config.toml
n_layer = 8
experts_per_token = 4
d_expert = 160
d_shared_expert = 0
moe_layers = [0, 2, 4, 6]
normalize_top_k = false
balance_bias = false
router_z_loss = 0.0001
init_std_router = 0.0135
tie_embeddings = false
beta2 = 0.99
steps = 10239
Below are experts of layer 2 (counted from 0) of a mixture-of-experts language model. Rows are named up (a neuron's input weights, with its number) and show model dimensions 256-383. Each number is 128 + 32 x the weight over its row's rms, rounded and kept within 0 to 255.
Before each expert's rows: a language model's description of what the expert responds to. This comes from a sample of Wikipedia text that the model never trained on.

# expert 44
Description: Prepositions and ab pieces
up0 [ 95  90 168 127 128 116 166 113 111 160 107 106 114 147 159 160  95  56 134 149 136 100  59 112 150 177 102 103  91 123  91 127 171  73 110 105 151 147 147 162 148 131 123 192 136 113 107 141 113 135 205 175 131 152 165 119 132 101 153  96 126  84  69 139  99 212 138 117 139 114 112 129 171 113  74 102 113 113 154  94 153 125  91  86 133 175 193 153 119 177  81 165 118 117  96 145  83 127 129 143 140 145  95 123 167  97 195  87  88 145 119 113 115  85 108  95 120 150  68 153 163 117 110 164 232 109 136 144]

# expert 26
Description: Paragraph breaks and headings
up0 [116 139 107 177 136 113 215  99  90 142 115  98 162 135 163 116 153  91 113 145 102  69 130  62  34 122  88 154  97 106  66 188  52 178 136  80 119 142 167 197  56 158 172 114 162  82 146 143  86 151 140 121 151 126 132 112 166 104 119 191 158 111 137 133  83 131 108  64 133 170 217 181  93 179  66 119 141 107 147  88 136  89 116 140 124 104 185 140 190 135 154  75 168 120 107 112 172  86 137 104 129 137  78 137 157  86  87 118  97 134 164 141 135 136 120 160 163 140 120 140  75 136 154 117 101  62 137  91]

# expert 31
Description: Capital letters in codes
up0 [188  78 122 128 135 146  88 161 105  87 143 154 161 116 105 163 134 113 135 177  87  96 114 103 152 128 144 143 100 102 131 133 118  78 124 141 112 126 143 127  97 183 131 110 100 106 134 105 123 113 146 113 136 122 124 163 136 112 142 134 124 196 148 129 130 194 141 136 161 116  74 121 130 147 119 148 164 142 150 113 167 157 166 131  47  97  94 185  92 159 126 165 104  93 136 125 158 165 117 140 166 160 137 113 116  77  92 150  92 114 122 141 130 193  90 160 125  97  97 138 102 139 115 162 121 165 118  83]

# expert 60
Description: Verbal infinitive connectors
up3 [138 151 118 168 147  92 130 155 193 193 100 155 185  96 117 170  64 118 127 155  79 143 170 137 132 133 147 148 136 176 164 141 119 125 101 134 147 106 100 124  78 127 103  92 101  75 145 111 101 191 127 193 107 142 124  95 128  86 136 106 120 105 128 180  95 128 141 138 115 157 122 135 118 148 107 125 166 158 130 178 104 131 159 190 164 114 135 148 126 138 120  77  94 141 127 161 165 127 143 184 124  70 180 155 145  77 114 101 114 118 108  83 149 103 128 167 148  90 114 127  83  63 151 123 132 116 103 121]

# expert 14
Description: Word and place endings
up0 [ 88 108 135  89 104 143 118  95 116  92  93 108 108 202  54 126 135 122  95 136 121 155  79 104 114 148 132 112 147 156 122 126 181  62 102 126 159 103  93 149 175 102  92 125 100 138 136 177 143  73  96 163 148 139 121 106 161 140 111 114 130 117 161 169 139 142  82 119  84 141 156 142 111  85 138 163 128 127 148 175 106  99 172 146 112 170 109 110 144 138 114 117 109 137  98  95 129 116  65 111 141 143  78 187  81 150 175  95 124 132 188 137 130 190 104  99 105 113 109 151 153  89 100 170  93 104 143 127]

# expert 55
Description: Capitals and code pieces
up0 [105 161 133 145 123 101 100 110 129 126 160 126 149 197 151 150 150 126 212 140 136  97 154 153 132 106 131 119  80 145 135 152  96 146 133 144  90 168  80 148  71  76 109 165  91  82 142 138 107 102  94 124 127 137 127 166  85 115 159  62 133 109 123 164  92 114 196 184 165 143 154 139 152 103 134 142 172 157 120 116 120  97 156 123 136 115 122 161  52 222 187 118 112 157 152 164 135 134 110 111 108  87 130  93  15 105 124 147 118  88 136 165 143 139 139 111 104 150 139 144 185 147 119 147 131 118 151 133]

# expert 8
Description: Foreign-name consonant pieces
up0 [101 115 107 154 133  99 146 103 118  94  93  78 149 117 155 124 108 122 105 181 133 150  94 120 108 117 145 115 127 153 143 100  82  61 114  81 174  72 126  83 122 161 177 109 155 104 156  51 149 109 115 113 177 140  82 117  96  86 135 112 109 144  93 127 151 191 112 138  56 185 174 109 146  64 102 140 106 131 192 111 123 109 102 144 125  97 215 102 162 149  96 126 151  63 147 102 156 147  75 208 109 149  98 116 121 157 143  88 126 114 101 110 135 112  90 168 148 151  31 125 177 131 119 108 107 123  48 118]

# expert 58
Description: Line breaks and topic nouns
up3 [160 143 115 120 122  81 150 175 153 141  78 161 105 122 153  76 112 113 109 138  93 144 106 168  97 139  82 108  83 191 132 126 140 181 131 138 124 123 132 178 107  61 146  90 101 109 130 169 156 100 122  79 123 136 134 114 104  83 134 125 149  91 133 110 131 100 232  95 164 122 122  91 122 110 140 117  94 136 159 158 179  64 190 207 154 152 112 103 188 120 116 140 159 126 137 107 114  99 136 144 110 114  77 154 100 130 159 185 114 153 181 100 117 107 164 112 138 127 178 139 124 182 118 185 111 171 120 137]

# expert 6
Description: Head nouns after the
up0 [152  81  75 150  86 155 149 117  94 124  46 134  73 110 158 210 110 126  48 107  94  75 179 114 140 111 148 116 108 105  60 171 130  61 183 181 124 143  71 152 196 139 132 159 150 137  90 158 133 122  76 136 203 101 147 128 159 156 132 122 136 127 116 167 170 110 104 149 113 175 103 132 142 150 160 123 182 148 116 185 101 124  80 152 152 141 179 132 106 109 130 113 128 154 121  42 125 145 124 125 137 157 152 169 138 146 194 158 127  93 160 119 153  98 149 102 150 145 103 119 116  69 129  78 102  81  67 152]

# expert 12
Description: Determiners before modified nouns
up3 [146 108 100 163  63 122 127 123 112 140 106  81 101  89 102 100 170 125  84  91  99 124 173  99 144 120 132 126 184 134 156  87 130  98 121 103  94 105 170 107 115 128  54 125 128 107 138  79 152 162 171 144 176 100 139 156 153  87 114 148 149 153 179 150 106 107 116 102 211  88 130 119 147  95  94  85  68 139  94 103 171 230 138  96 133 202 143 128 121 105 114 104 126 132 140 151 202 163  67 117 132 102 144 151 116  94 128 182  73 135 186 122 161 111 193 116 157 141 134 130 160 126 106  94 133 153 136  91]

# expert 54
Description: Institutional name links
up19 [ 79 127 133 121 116 114  84 100 164 124 141 180  74 187 156 109 121  99 131 136 153 199 207 171 130 154 135 169  66 137  73 145  76 170 127 145 117 165 165 173 112 156 123 129 167 131 136 152 116 123 158 148 191 131 123 136  85  96 163 130 159 114  94 110 135 128 112 140  94 120 126 132 139 134 161 100 151 137 159 133 132 105 134 110 161  85 167  95  99 177 124 124 102  68 100 153 127 161 119 192  86 122  89  52 136 105 156  84 127 116  71 145 146 127 149 126 181 132 120 170 114  95 142 149  70 138  79 125]

# expert 39
Description: Capital word starts, parentheses
up0 [150 126 147  99 155 111 134 182 161 108 133 119 115 184 142 121 140 118  77 139  95 131 146 145 114 114 104   8 103 125 144  77 213 120 125  99 165 101 112 117  67 165 130  78 115 114 155 164 129 107 145 205  93  64  69 176 115 115 107 114 143 106 156 120 123 185  72  85 120 143 140 139 122 132 112  93 120 109 106 132 124  95  85 142 123 146 102  74 112 161 122  79 196 102 121 161 206 134  97  99 121 126 115 149 149 134 187  68 135 146 125  58 174 106 153 113 142 183  79 205 108 104 132 191 119 129  98 137]